From a checkpoint of a small mixture-of-experts model trained on Wikipedia: 36.6M parameters.
Below are experts of layer 5 (counted from 0) of a mixture-of-experts language model. Rows are named router (the router's row for the expert), down (a neuron's output weights, with its number) and show model dimensions 0-63. Each number is 500 + 25 x the weight over its row's rms, rounded and kept within 0 to 999. Numbers have three digits each.
After each expert's rows: "comes before" lists some tokens at least twice as common just after its tokens as in all text. This comes from a sample of Wikipedia text that the model never trained on. Tokens count by the router's weight.

# expert 104
router:477516523495490464505527549515522497492499534468480484471518462510502517464488476477505493508506500523506524487459543503496539471474516486541538524519470480481519546508480546509528472489471462
down0:504504497498535509492485466493526558513480505527497503461506515460533495509520517515488504490495530492520479463526506492521494479493505555472527499478480461569533502506461447490498518513451524
down1:513497537492475508485500530495478497522445476515489497521453491461471508535472513471514535516510516486499499497479527485557517523489422523502518459500493504496544517507515506498504543497506546
down2:485496523496475454497536532491492519490444491488491514497486483485504520492523491501497478477499522526513500491478513476527520526556470543435523552493473469509510480521489486504533495507509499
down3:537495512526498519525519478534474530481460520496556486457493469481506500488515492510445489457517478499495504497487481508481494495497513533526508524486509473561503494491468463474519513485486471
down4:465510466504519499500510495503516484520522521493497520515463493517487500508440488480505496480491540500548525494480442505500522480502527498503535511483526497443497481490472486495500499493491482
down5:553516481528488500520499476506516542511492518491478536492518498514546493513491494556469474520515470511485493472489478493549508480510513474506518524480477535568469493447469518464455488506510508
down6:519494518500497479498491482543497508520501498498503485504489467480475519505510553496501460497501512470509488510451489499504527529472526537541511526491465504508496505539495525469534511461487483
down7:489498510503483482466515457519534535492466478519480472493478472489512510467540498502497476485510543469475507513516512470522486483499488519516447486454474517532530512517525520557486509469494513
down8:491491515483520518479527520504495509522482498525534517452487509452531486517496492508499512518518529487494488525521492490539532470465464502477464474463466547574520513464490526472498494552513520
down9:501488489503527560513533447510494547524460511499515473481473520504502518465463525503494483520505502479510484487497490480513509478512503557515517498499458448567508498497462455480519505508484458
down10:473507480483514545496539492525522542499473515490509500448468499470491518513511499493494515505493492483508502505488493451483526538509502513497494534482498498551514464516483496483518526551474522
down11:473517535417505529554535476488513518484460522493512540505477487519539522464500477450513502468500531475536469491484499536521477522518535451509503504486452493504496501516476483508537504516506518
down12:476467507513487521503515517480504459454492482490509514490476518497479512515448470496526508482447479509507478477523529514489529495502546481504451513528530456500506523475488519559528504504487507
down13:526451498506487539514518466499517504550494540478522498478483539513527540479470478493497490494525489490486477489495517486487501491550488504518503486523464441549526516484473474478509468493524458
down14:500519543538533541495541472511519530509476501493534477477472482449531510485504525525451491519534543463494481508514500485523506509524450516521507506475467475537515491541458501475528536499536455
comes before: " ", " —;", " W", " A", " R", " L"

# expert 64
router:507477510500506437532518516480529497513499505465455509472520513527506489461485498481508505474496524544484469514503533491503521447477477509484527509511463485509497557502479530511521451487487488
down0:487524523479486493471514456464482503484503490504499488511500513516511486532521512516463472454494502472545492466464501471549505525533545487499514497490530554445536464501469504504502494503503472
down1:497476511527461518476524531455515499509487479460466527477487508510446510547519489534518509507443549519518498477513508488481474511554541510506522493525492508575544476519514530478488474481520472
down2:517463456496504545499495518480491530501493504509467490455510509485531534481519462484526465458499483515532491508511501483506449468510504476469506506535506510610519508512510491504508483498494478
down3:514550518523509504503498540456487480511491500509438499501506512488465528491532437517484527540487502502476510545521492456462509466501513478502480506546538502574498489494495527496482492511475510
down4:507519465485524497499488508478511533508485505462481450534538469472479520533481497492480516529463467526494495495505531540482455476516513507488528494477514486580480483496526497506520506513486505
down5:480479511519451458494450509489493491518492529480509555522467504516513507483496496543504472470479559479515497507482528470498464491514434504480489529507502540482510555512510495464487497510529527
down6:497470480511506496494507460512517497529484497497490494477542509495537516489490455526516487543470487471498483456484530448520511480474477503509472480502508497523522520491500487502529519501448471
down7:486506559490479511506502488503435500475502502455476487538497504462499512529457519494518512524521479437502510503520496510473516458505483460474541499493492521438524474512450502503484518500515503
down8:486513473481510507494516537496500560488487516517481546472494504487524496465514486496499482516482516517503519495476493473462485559478526491531509500502474561471495489528524493485501544499502514
down9:522493503509519551480478493479494537533471490514483501511456546517517529523532478490479473484512522514456522518502505493516466515506516504511525472483526496545486473493538499459477501490530446
down10:525475475496541449495491521515486529513526514550538520459516534538506508503518480499488475496505502523473495527495497492469448532472472519495494450490458540535508449513497496512501506511487521
down11:491471539494489526489483506533524474470523523504541532519489567491497502544463473514519515493518504495525502509494506513514499514504503465514515504495477478597528471507481509507560491464509480
down12:486469480452462521500553484525488440523487489472528514518490539509510517513492507523479488504491486512462467499502522474501508510553490512513517494474478504542479508497493514472519474528557538
down13:500465486511497507526481493497458487506524538482536469486473478459504496493524492504496485525506499465536501510538495538479524553489487494494481497504535490580484449509484461493493519502486475
down14:523462475512505503518528521483487560479498490506454492515531500484447533495518452475517499474503512481502500507531503518479533426507486520518546481521496527513502478499473500480477486532526533
comes before: " the", " his", " a", " its", " her", " this"

# expert 16
router:491461495505511427503504531500522491503536505457503486482531485496531459474498486465499496484507532519498523465479550496478520486491471488497524512498496479513517537502504517524534442472497495
down102:495504490497474490525497476485497510493515482533508487470473530479495468497498535489467497466487518476502486501479490512501464516520496536458490505485506546536526452434522509524482512518522527
down103:513470515450493513451489477495455500512443530493525511498446478560519493499534491528521512569511532497473523540492527477509470507507479518479500508496496517548504494474495482494459502522500556
down104:489569492489540487500510483503430447491525502522479511463467495527505542507493485475491512511478534502476531507538489504487518468485480501493454530512534523536476469479518497532484496505451534
down105:514515491504491517506525480503524545486528478476514492501499523510487487520481488449498470470501496475461537459529468490507486504436507475499515483465471525519467493554510462528457499475496518
down106:492521538510485485481532445465498521441537540456504495506505480452462512482486499482526458517521478516473509515515509450512462530512512532486504510487567509555499486490464542496518507526516529
down107:435481491535483549495508536541467490515514466466523516500489491488496478502486506481498455514516525484512498507459530499542511504507505472542478509526528450563518526520497498495499534482535497
down108:504486486510441477498538548474498506478521525462464470499515523453512533500489476498499500502474484498478519506475547480470528523520507474510487493494511509601499536484491481476504464488535524
down109:514516469467526477523472487472481504490507532477467481476489473530480500502516555509457502554496501478491510517517522536486494470501507494522496544485521522481458467475502465522458514546508518
down110:500529516524499464468477525501457479463448505508510485481536472452473539480492524559488465509487516496469532542463493481503525501578508472515475509479521485519514525504503525506488513512493520
down111:491563490489494494485533530484527513504458548466499494472511533505481507496517497490438480458468481479481487490517508464532527510523521529486500489491466539496479539499493452529490486533498523
down112:533465519494453495432493454506496515522494506527481521489488503528506534509537492469458467515517477481511480525483535481523510499505503510471509534483500529545515534541484409480515468506485519
down113:490491504522524496487442495500449506554500570472494524498494510511509524520482459525501495502537504493524488485492474522506537459473497478503511537523498478604489448494476525484495480537488491
down114:504476481496450490528541478524542481498494482473537446528529517514547528493477513504483538533486506481549528473556473466471486538476467528503485463540551470488510478524521498526481482504509488
down115:520509547505537461475483493499488491523515548506498518509450485526513517525513530513503490505514517486472535479527465473511519519495498550467491516447481535553518499478496557453505473514463516
down116:502483520500505529469519489530484534515509465466514514552438519480483515578518526500523515496501488481438495533525479507512488479503501503473521524496489509496486528446515499453446470500475495
comes before: " the", " a", " Representatives", " his", " Fame", " this"

# expert 88
router:495490533478503463503502507504529496497512461467453506499517500504520467497479509468499503475522528502505524530507528524497538471491479512524521521492485439451533550497509517550527455480464462
down0:489521500486516544473485499556472483504442504516505499437476497522476514480523528510510482522474518488477490519551507499525525464522530512553514507487546503537509497496483531482538514465462474
down1:500451487507501508477493512516475530525470498457529515553533505492521528469504503478522506536556537509505494521485481464500503511513531503471453494477484522495451482509481503465532529446511517
down2:529476528549520469477551490471424520509510516481503542510478489516496533534487474490499490515534524510495501490484477508469481514475502519501517490517516552562504460536513460484499511478514538
down3:497529535523491503478476491508485504533469505540495505476489482530538459544480494480488497530480523535541466485549501454531487484550504528514450501456526489512524484502535531474526515460488493
down4:517501490516500479481517543532476481535470469481475494524515503518507459563498508495508528468511517484479493455511526479516482504493488506536501508463515467549461500521448516528499474451472529
down5:512529478505507540544532508464472460491495509486478492459487523477497511486505456519502513538538463520531433489532537454506521535516511481509524512549515502520486496493511510496536512494534472
down6:467514482477496548487450518506477520487509513527532538509501449527498469483476510489484486506504481500493526499489545510505517507491492497542425484547511534503504513534456517500489499512502509
down7:459501449478466540469503507521498508473512473521504534445471501516491484480554506515506465543468526516511497512523495520491522522496518475496533510494533529486539544518468520493480495540512459
down8:460515500506516471534534519516460491543427489502487476536457524521501514487453505499493493511527515514513492505496466485509522510514494504532490523498483536485519467506484465491488484515509524
down9:546479523556481532531508509475515535500536466499479500519548539483542502487504500461520515457457494510489511526458478466462450440514530439491503468486525510523476474528495513509502501520500458
down10:463564512483549490480483502491458521489515505521534506511508459509516488507529493488506472490485483467501487525487460502456501484560489478491510475507512502494476498517494461499540466511501537
down11:530476476500496497484488481488550533508476472497461533504538465535510500535550508546470528501526520526516459482543456468522527507509524494426524472494485517518471477464483524529495504515465491
down12:504514507484483475485508523520504508482536526521402506496483477474515492530503485484514496468513512497533495468448492491493488501447490522508523498534504515481469476508528516467492555523458560
down13:506493485481480480476492479475507536462475512489525529495487503509509492514503483485568485536513513509509505467483521518512505496501525499470496498435476526472516513462437486520443504482498517
down14:526497501520551545512486471481547534492477493554476546495486523532511518490513478497486484515500502534488499519507489515486506462518505471495487512441510533539521456519468503513533508469493441
comes before: " a", " been", " not", " also", " an", " the"

# expert 14
router:492516487505500431484502592508537509486522524454443506483527496498496464499513498479510485517518523525503500495462524504505496463436510520523513513496491472470487555522510523508528479486497493
down7:445482507495549492556483474517561520528473527477437477512518488460493484528503456519488532503504493515533511492488533490494511452479562522503539525518499458481511523499474474524509523502494495
down8:507517511517483477511504474473521531510495513498498487513483511505508511508502518500489519520450492478482493528490512473584524458513498545531515521441503478511520493463498470476510509518475490
down9:540521494508517540485560467488540534553448527484500491473511531434479515496478523502466504485499488504499493534517510511487485493453490482520476500462502507517509472478483490516508555506530484
down10:475527492467536506509491485447527495467452513515493510421449506524543487496461535502485477513498512516499496493467516495528515540545568513487500497450486533448506548501497546515466525465464490
down11:511438527480509499478493509482533521507477489512511502475513522560522484505471466467496534505517489515527475516487519481479504464532517457481539478493518526470497517468518490495476486488487469
down12:503504484486490492526461485480515533515520516476491499533520518515543482514512535523542518510496536520502491519504527485522488448463496539480476517496511495482520476514470495528457494534500470
down13:503451523524488505505442513501514531494502499497478506484497497565496512501522482464535542519515516493502481456493519474527522485518514442485497492546470484513504533516455470496529437489518487
down14:526477460508498476508523497490474497505497515521529451495471505486537491466508502508444496520507526483502539493486524510485494491496496533530460512472515516509495467504466445500480534550522468
down15:516491516490522519493484453505529520509505462509482514549471512512491498544467485478522530482499547524463490500534531478514534506482469467539517491540477474524515511503531530505575533491474462
down16:529484475525460505527490515515559499527511486456525499513514503480508495444526482461484512502492496510482476472483529521523549445507479430541489504499490558514521488504487501505523518494496496
down17:477476522531477501530483473445554503499467508460517505522538502531539507466518519506495531521499436482500483485513518510496509487532538469464497503517487451465478484512529527511463517473493464
down18:520481520507457474478494470466521503491507488467528540492460513530484485537554482520475497506490514500503500559489546491511566486500514466522570544493491527495498493494484485469495509523479516
down19:501467533534519478527520480523537503538474531494544496518501442484528512499473473513500507488492543492501517459483503513526501486486474491508489499499476479515485538498462457527526520493533466
down20:492494505495502502472520515468475509489479486483494519474526527472501491503519506504444533515515513483505508529518559472542541500443528508528540495473449518476527484473491497513568522521467471
down21:502509525495521485538508486459518528507526515453520449483501546451464527471533451494521513493523505536497486476523538489484493499497533506534489479491499474503564502466420498472532509498487494
comes before: " |", " (", ";", ")", "i", "\n"

# expert 25
router:502454527540482469517512539489501494470508476474462502526507513513504467505460478465490500476496539517480496490485519508512501458474481524521548464489489489464482588492502532545560469509472473
down1:507495492480495539475492528534534509512491505482508510526444540473468472538489491486528481525462470493500491506495484471509483460525474501508477465483515551447466463556491508478466507473536503
down2:547526515496495490461532498471508490509468534539478531516444535492504474526553490507510526470524539501485502523487498475498465495519505496516460457507471486532461527527480515519502507510501458
down3:488496539525507511470511531462477474511463480452502543540487503512484471516484507468477491507537533490458531533523508526498485481533492456511512500552493467470522518525504494525520486485523491
down4:486499508496517496499475491456482484511504509491525501480489518496535481481477478483530514508508469490496536506459528481496521540482492479478525516525535524493498470526535476543522547524468433
down5:467514511518501534485469487512476452561489473476493514492511527516559482478533494489526535524561509502494498503521460480487456488501519508530508498523489518460486477480448487494504503544471521
down6:496497474488493529510500483520491481494533494482506502506475518528497527485526536520518486494522436495462515556499492483484530502503487507544501475538486528494507462480503497517490488501456497
down7:490518511510454497541491483552483447525489486531515476494512507515503493473512439495482481497456532511502500486479531472504525527503483428526497516507509507502481521536489476498564491509476495
down8:483470512504470479503495473451524534540536475519478488521464532474496468528452505463523518509506502510477486518485495493490463519473492477513539520513462491533515491518512511533484509485526502
down9:493485533518504499483493508458504540491519476450525519531505505521501482540493544481516535486551502511507511480527498528554489523481502525480495496502507441430517535525512451499481467482513508
down10:491530526580480569498486481503509506487485492486517537514485466529499556485475528497525464508495490475496501487489530513494518504509465535528526502498476507481507525517530518531489504482524481
down11:560444510487481469498481476495470542503516521530546500485510480535475506494497481484497505529512492530459469516449500502511496521448511530468465514491511490491474487516497480475479519455517495
down12:529489509519483527493519546509522537486519507436468554478479474509507528500519504521477524484515431494478489529542527506453481501506491519498547511498480505489538521522497503460499474511512493
down13:525496479512505566536471502480470526502477519509506533528473449526528495463500518492527482502474473503489527499562498456501498519504483517448488494519470524515510509495498491546502476541518503
down14:453518514489540507511496469504506506518518516509498506535465516479480462516505484493547467492499528491471523506481508475493469471507476517499474462499494472445460480551466527492509522507533496
down15:534522458467471476512466469500516536506473500502452521479512556505480493517475546514446485512526507525540507488445473478551511506494504487490495465503548547459501491497522519498463535492537509
comes before: ",", " than", " known", " as", " in", " used"

# expert 94
router:501466507511472475500510537502494508493510539484478500515540480496526485477501494500476532517499524513485467486471526515497495470525450468525547525477504446450483531522533528530540479467499477
down0:501484494505533503468537484564451534530516469545504509485478516498466501485522443469535508494488536510520496519496497479524489490499521462491461453495477536499500468478507488494490479492551531
down1:527516538479512484481474483458541499500497497533496539490498550499463486534518479495525529500555454535537516488473506520436510500535485486479528551524497453470473496489500535503518516490467489
down2:494475514546484542483470505490502541510494462494540472485500509496454494568549482483514509508490469493546490452450460486518497514505489515502481500508469527535494476481536487456475494511531468
down3:513516520518527484577526473502538523524520492498481523457500485444506509490439466533524517485491502450484481502529489499497479489486492505534487487544520505528510511482503491470464498520508527
down4:522497552508465481472519480500520561468532506536528524485472495493492522480500516537491516529499494487532515481530485497503490509452437465493508531486522497515493478499547492494492531511531471
down5:531521507478456549470501523524527508466512510550508473442522544478527514501546547507514494517538500516512522473500520491521525502510480468516507456492497476453522439480497549489516497532522558
down6:490467519511470541508525515534530487485510455453494472544509502508493514558451554493496432526530481478507454498532507502517518488512527514495468486486534521491496494450527507539510464505501533
down7:477479491496492512514471499487495535540490485493471524493462549519496491518517513499511512475538471517506557495588495508521498484551466460467496488497508535512523527461520489488523519512531513
down8:527469511514528494483504506490520504547485545477467503462476544489483504510444541521510517506473500488490496478460493503478525466521516504516505494507515520482457500501466475531520482520502489
down9:510483545481575520474483501549508533516543510499493499472472484510532488497481528525490516518543475489488546466501500492468507507501513544515457499508497505536495497557457467505480549530478532
down10:483508486490491476517511494512501500527516486450491507519505519539495468509484489479512527512515507509536475496486470480501526521563527513529487491468472506464474479550515493470442518488551465
down11:488485533529531518495525529503509523483468503534527532495488525506474522493507450518506517512489538515523477504498451469517479537481478520513526499428524513498468494488516508505474470476487497
down12:493531493489476493470484494467510462481522533536520530451530514532536545511533567507499497539483531509511521517482530515556511471532494496505490500473439509457516491474525480429526495508497498
down13:464503505501487487530477482508502572503455476529494488479554485510544525504499489466472523527514475513501481537500481507483442491478503528463496473517462488501506457498491498504490510518495496
down14:533492496438558487507513558482514522455530533527502511515537491479496482520552502519495483484477479495506507486543474513550536466505522474442472502491518539503508487511494497474547512504513539
comes before: ":", "==\n", "\n", " also", " information", " career"

# expert 114
router:519442527501486458479496520471535469494484485494484493515535504539512463481501469499480515495538530512478528500499528509511530466464501511509542529542470495470497534498495514505555446487474476
down0:474519498453501539462513485510492479474459500520508493537463529502535509506465495505513496487533491496457537514532506489485494463537500525500478514519501479439482535541509484514526488477499480
down1:496494515473499490483479532449478479543512492552475521532498510495505531524534488519498498483515540503512512468500466444480471487556515513511483471501491537552508501492519452487493523511477507
down2:511456470529524448491518503482527512509512521432504486479485515474477514461488501474515523476495479504498533506473549464460448505487481488503499485500510497554528500532495478491455532517527523
down3:501507525496494494457493519501475505496471511507516535491518506473489479547514514523507505481514503486506512555554526472505536477530517525501499520487469491533496534512503508477527509519450482
down4:469538533465510503501531472489459488445519512526505492527449507464509472543505527462508493483437500496516516507497520502476504504472482480507523512480511531528480518482561545469492494472532480
down5:456513502495489539444525488479513470505441481488476539498507523521500514481516497495516513536521530533488498524535523488516525489517532492452512513483510524459523503504500489527534511482506473
down6:527486495481499518495492475471533503484506522497495532509538471467473561450478509520467519538498502469501497490488515473483493501525513503505496490504545519603522454521492472469495536542457497
down7:492493484512464494487529496496449508456487510475506533501516500532476555476492437502475467542516552478523509512504532505493506512538493499529512511499552531565463482522482496480506524472508494
down8:502496495483484508507513484439540564514495533477516483506485468517463497483471512538476530510503503495493512504508508496481487522463452501492470514475504469536554501515485484564538516475501535
down9:506481493440488499511522469484489529481467463484470513495512537545473522495475481492473519540532517486497490491501473496441482499543477520511504544540489526569496491529477478460484492509510478
down10:551469511545459503537546524527500544463526517535498508535463482480500488489486505463495497488491456508521497441520558473555510524465510500514502514487529490470469521511463483476513462499505529
down11:489491511545496495500504441487559498476507486497517490455449488504516462551542508487512471483539442461489477548489502521542472516481458479487479503472502497462492489488469506543473519507523541
down12:492509501474491523497470507516545465517475503513481530514479488517511540505483503473497508459499474515495483530488504529451498457525502468515499519511476528516510504537452505487544523506478517
down13:499462532519496460514467556474481486514494464447516521474524515487478507486521471525514456511519540457486506507494541487514495488488476511534522494501484565484496487488502530495468549536482530
down14:497479492493473497469506514467481489493515472543536493494477513551493520486536485549478548552540524512520515490523470448488473492497507531468516516442499539539483491478509490538473505518501522
comes before: " a", " the", " to", " that", " his", " been"

# expert 52
router:505466523524509439505482536522522497483511504479487471486547514502501480465476479474518497488485498504515512503449526542493562512443485491520538513512488468449488558495509509521521459485475487
down7:546489432485485504510507507494491502503496513464510513494455503529460458533494509494486510523517497467466493486524511538492509538488500473532499474545478523459498486493535530480480479498506497
down8:480536505526447500505484541473471528549501500483512500523462493521490515548496532500523528509513496455512495509462536472475511506514496480467466510485489478487489524475506479554487483499509526
down9:482468508454529515535514494523513481483463492515523490537507521503488525520520469496460458520504501488487485515479474481488445474519498492538512510532487482553519500481490499527537469502544507
down10:485502458473496527496493531508510515521498503465476492498451487452481504501521515504529523519524555495461488493491502452505486507521537477455506528493535549516501500486508499536486517479513516
down11:493496485504473483527487496494561527462507529491498477496529482483501510493465463494469496511452483512511486487499474484476474486517537517505497522549533494617495455509516488474518497520507503
down12:480487532495487509509495521522503491466493507501513480532503488505507518456499497513533462546477467505530486487452495470508538465524524496517493554474543505502460454549515544516575495504465482
down13:490521510478526491482513507543491511472527486464434489472501487500542510541517522527539487518503471507483522489496523489530456491514467491493502488499496510454518545518489483522466462477509520
down14:496547500531518474500470543491538488532544558524458493496526541519435486463514500468486475557467493541509459558490515502519499529503488510524529524508515507527472538470475516497506526476494498
down15:492550480506476516473496491511530465486474493481505537502496451475509546485467488541475501483485469493464490511517493524485488526500527504519515508513493530541467512504516488478455533498528470
down16:502517493521502509490494488499475491478498522523437509452504496513538489473545539480440532525476501514493521486541521535515514507503479495493528499508456479462532508473480503528509496534484483
down17:497486559490513499506487470518491455483478470515488498494503511490453467490526505516513504497553527514497509551521486559513524487485483501522490478522459506483489512489464534489514480477471522
down18:506478540520540516495499512514498514543488474510541482497503490512486493492467512494514520527456501474463515482467465522462540489507512539528536518524480501501475495529507491490507553532514480
down19:498539522455529484491518451496478482502479539505485500499504516522536511489532520509472526546517481534536492514498519495541498464488479491501473523500477493466464494486482551482479518477475459
down20:489534527510471511493491513488509511496528495510471478473482454464483492524537475504479511510510534508558472483487547488503470502553521482454477529501486470526509484478476488563501506486467478
down21:543513489546473514497508460492502534502470517528495520479507474489518497459494451524491460513527520482480487509524452479479485538481482494496464514473494517544449480513512521495468544518509499
comes before: " of", " was", ",", " is", " to", "'s"

# expert 67
router:493483524512532457494472540506564531488530505479500511488519499502474487510499469443503476526506530515484510517486526499517499478485501494502519487517479433498481558498491533527551459480462500
down0:456486478463450509487507520490456519529442476498516520498502467523529495488516568521540479523498521539513508504516513463490486526522500483502481512526538506511495479526505469533495523474510521
down1:482493509499511498499499454509516484486469455505480538485514536494577520543546498500521520507552508486462509496513457509504520481465485497480479505510526503505481488456509503520493479495479508
down2:490547513556507478539497465494509508451471493454502450474520484501484495538484457530478500504523518481524519488474530469543515474511532519485514493508521508523495521477489493474510540503527467
down3:499540484509465514472512526534514529510472522530507510502516463519486489510503523498518492467545551523470550499506459511501438499499509482482487489509471511518507517478479504489464539485479469
down4:506489478512519508492469519476452543523485502508496529514453525553464487486494499514479475528508545548482511528481487475493486509500510519455487517543503524549462496475503476497495503485468516
down5:507499493524506463480502524526502551462491518477553533510498465507495435511491506478471469517552501505511525462505519481532545481512472522521527497479475513536507518478465487481531525541509489
down6:523459508476521481487503467471489515530505495519481491514492474522560484482531471524500489506492465511465488494500491505492523547477510510487525485505473460535541528483507543479458466539504539
down7:536522482486544513476519514516519534490487508505565535518480461514486524535510485489464495480515485563470520506487457472480505451545491509498480483507457478473486511496447511511506482520551479
down8:519495527536468503465495508517548477531553456445487502502520528488533474524484486472508499484534485511527464489476485498527542481487525444492506474467494521470506533443483499523552475478483488
down9:505514529503510521512548513499468445494494514514485529502484510490513503465482537558516491494500501515494510456490480477522527463529483475538508541494506502533501463491531495496477504534493488
down10:592523483466521486479454532489511520495502487510481521434493524509514569480497497450497485487525486520505515556503514446481504512505507464485484479507496552530511481512487505512489496472495458
down11:487502486504470517509495502503537538449469565487524530505501498511503493525481505504489519451513446501522491495459477455507519481521498513474505494508516473493469486486487453443536581503523494
down12:477499513490469467503531486490535482499493481516519449530501445509501484482493478506513465494517481491455515494514529514525478489534504462513508515515462538540514486450489545486525427493533459
down13:522474480493491472472502475513493484454500537465482469485533484521541481497509504486563507506511520490532503507514472479488531493525530492459520502448508558477493479521519491503492506523464480
down14:479515546536465473491504498504492509463478497529529472527465502511529432474503469494481501486520543478563462562478514477493535486494489514504538493503477516475466473538450487466487489506510492
comes before: " a", " well", " the", " an", " part", " \""

# expert 124
router:492508510479489439493494529497503483462500497468451504486533470484506529460480444482513506475524524494485515477500537501506498480484499500539543501492505479502514544504491529510561440460470474
down0:513542497522491466472491517498515518495502496512466497494534453428465490506497458487509491450502483450503514515487519527482505514510462493520528518492489545546526483528482513446498530489518540
down1:474522510506488496497451515508517530477549463460499486463482463512480494487479485525556496473506497547522501480464520482480520524503513490532454518472512513483458482514515497532509461509556457
down2:525534501519486504543511503474500491514507510511528454460518516477500464485532494442501504507499509523476465479492510477506497569515485498477462488444477500589523525531484475495504477534514520
down3:517517509502534505480482477449492481467490505540457460456518492485504536472496436507517490476513500470491459469552467499473473475511496542473509561511528501526521509489494518513517506506516508
down4:499508489468509517486524455508530531480520487524472472453532498537504498516470501486483534498502484498518491473512489494459486467503522515477502534518520486597457474498511467533480518489480492
down5:494520498481500563499480485551482523480516523507537547491514492509503487495507503511465570506421450517455529524511468466505507493507523495536450472465504514530482497488490511490491476529493528
down6:493488485493487479475498466470478489490535510514536510477494447562526485494517494505503466502504505555492490484455543520478458502513500465534498498530537521454467503497500512500513505483515482
down7:491478483489516503483532488491545502481526525463537477485505473455495503520520460506517492534503470521493519454516536506480492504544501514525544491494500524518481466440487534451471511491587519
down8:524467460475490524500503460512515470531544515510539491492457489505470447490530477489462495542503524503546484494519503513505537552492466525490509468544498511549477488494463475495513543528527513
down9:525460489490473514483524537473440540475510512520458502491456512537527506497522522512477534516522524513501509520510522469481509524546485485441494501479533500505530520522479486521478489527471458
down10:487521517514486520498486463535487501504490506505508509484481488511499489516529458504473535515504513514529455491512530512519515459516519462527501562518485471459514509510460515483550526486479491
down11:527469467500487506510539470508500510520499504530480473460524545497517487485482486463458512530487522492520508474522485492499514502482508525530476484470504473625494515500499500491553509522509477
down12:454506515485535476484497466496498498486510502519539481486493496535557525475531497546524451512487433524527475502479461490482474518538474511545472533492485522478485467557505513498450490472477467
down13:496489465496523499495520488498481507492467533535458499460504510460508478462490486513506482495476552506500488537504480572479517543470519521539524499451493514463502514523462503471458505515463525
down14:473547516486521474466477515519446463498465492512544489495478512491575508512476490520519505498507461507498510512481512526505518467494502510523484536516532544500469452503493475488517482511508493
comes before: " the", " a", " his", " least", " an", " example"

# expert 58
router:468495517506484474487516518492516500493495502479500456517500500524523475501495469486507491494522529485457491529465540509501530465451467509538536486515491475454486565534522541538523455504469488
down1:507497506460489487524491522457535538458469556491519527499524558517509545513491498512492484543507469491512500476517526492476513489540521501528482470503520529505546469488484488534518518512527489
down2:517542539513453533495496519491518512532453482473480487551496475481525499486528515490495483462485500477490446536481485576489484482501464486548538487529508480439479486534477480494502484510519502
down3:474536470497511523518500505459484512511467470487455504497547501500469526492475483515517494513545521488463498515490550471442520493513496492487501524523484499506537525476473490555478544512536518
down4:491502473493534473512487490497468498512493498499455536531517493447481514528539505527501505507531499509496514517531502481521499533539515501497516552492516469505529516493515480505499497526488481
down5:464463537511481499466475486480525483524491529502503522481485509525511502512452463475478540462525481486506463494496480487478500531491462529529487539484519530489473515544524467496446512492512559
down6:469534477470490535467531540508495496520462512457490524471506501494527503484496533495473534472541512523464472492519484484482482527485491513461536507515505511525493509491497425508485503528482497
down7:525493505496491503493562561501510501466515568447506568517523488531514460523503476504511508519467463470528503498489548509503478488479547444517528502508518519451479480518496534468485483479519481
down8:514509480453519509534548513540499484466470472514506520477506510515502463473485510499471528530477497517505499514479499509445512492468524441507482486479552523503470508497515495480479534494520525
down9:522505493460506512523495477499529500493528526449559493452494490505508519515503507523513487500496499472539499486474495536525489447559518481492528509529502458483485477497456513468498453453534465
down10:479521493456507489480468507485471514494524480498517528544470491497529501478513495505535524492504501508527512528500488514459456533456498523602524496482493523523490479549550491500505509454462486
down11:453506549527523501514508494462501495521494463490480481517539485486501513506432468508507519504535523509472468539504508487441530507464450517503490507510482467518560522481511518500507508536532495
down12:503518513480522511509467485486522490510508472499466529538471454518505543545491507504522529499527523531487474498496508511518490492511481517483477485506494497527534508468500492518516520484543531
down13:515517547468482515511527506524526492513478499480502501531542482509512514508512492512442503515479499487482506467519505469502536493521545477535496529539505546526509526466492495470493487554488492
down14:519515493497517494465524549478469511488499471446494519516508482513560488500499516498522490528529504536476522512562461513513485541464489522533520452492467542491506510478495490513498503495444485
down15:490558532493486554453539493521509561503501492466490502492496462497521504524504535542492458459514486497491479507508504530501481471511505507525524530474515440501497473492518469472477519500509503
comes before: " was", " is", " had", " has", " were", " are"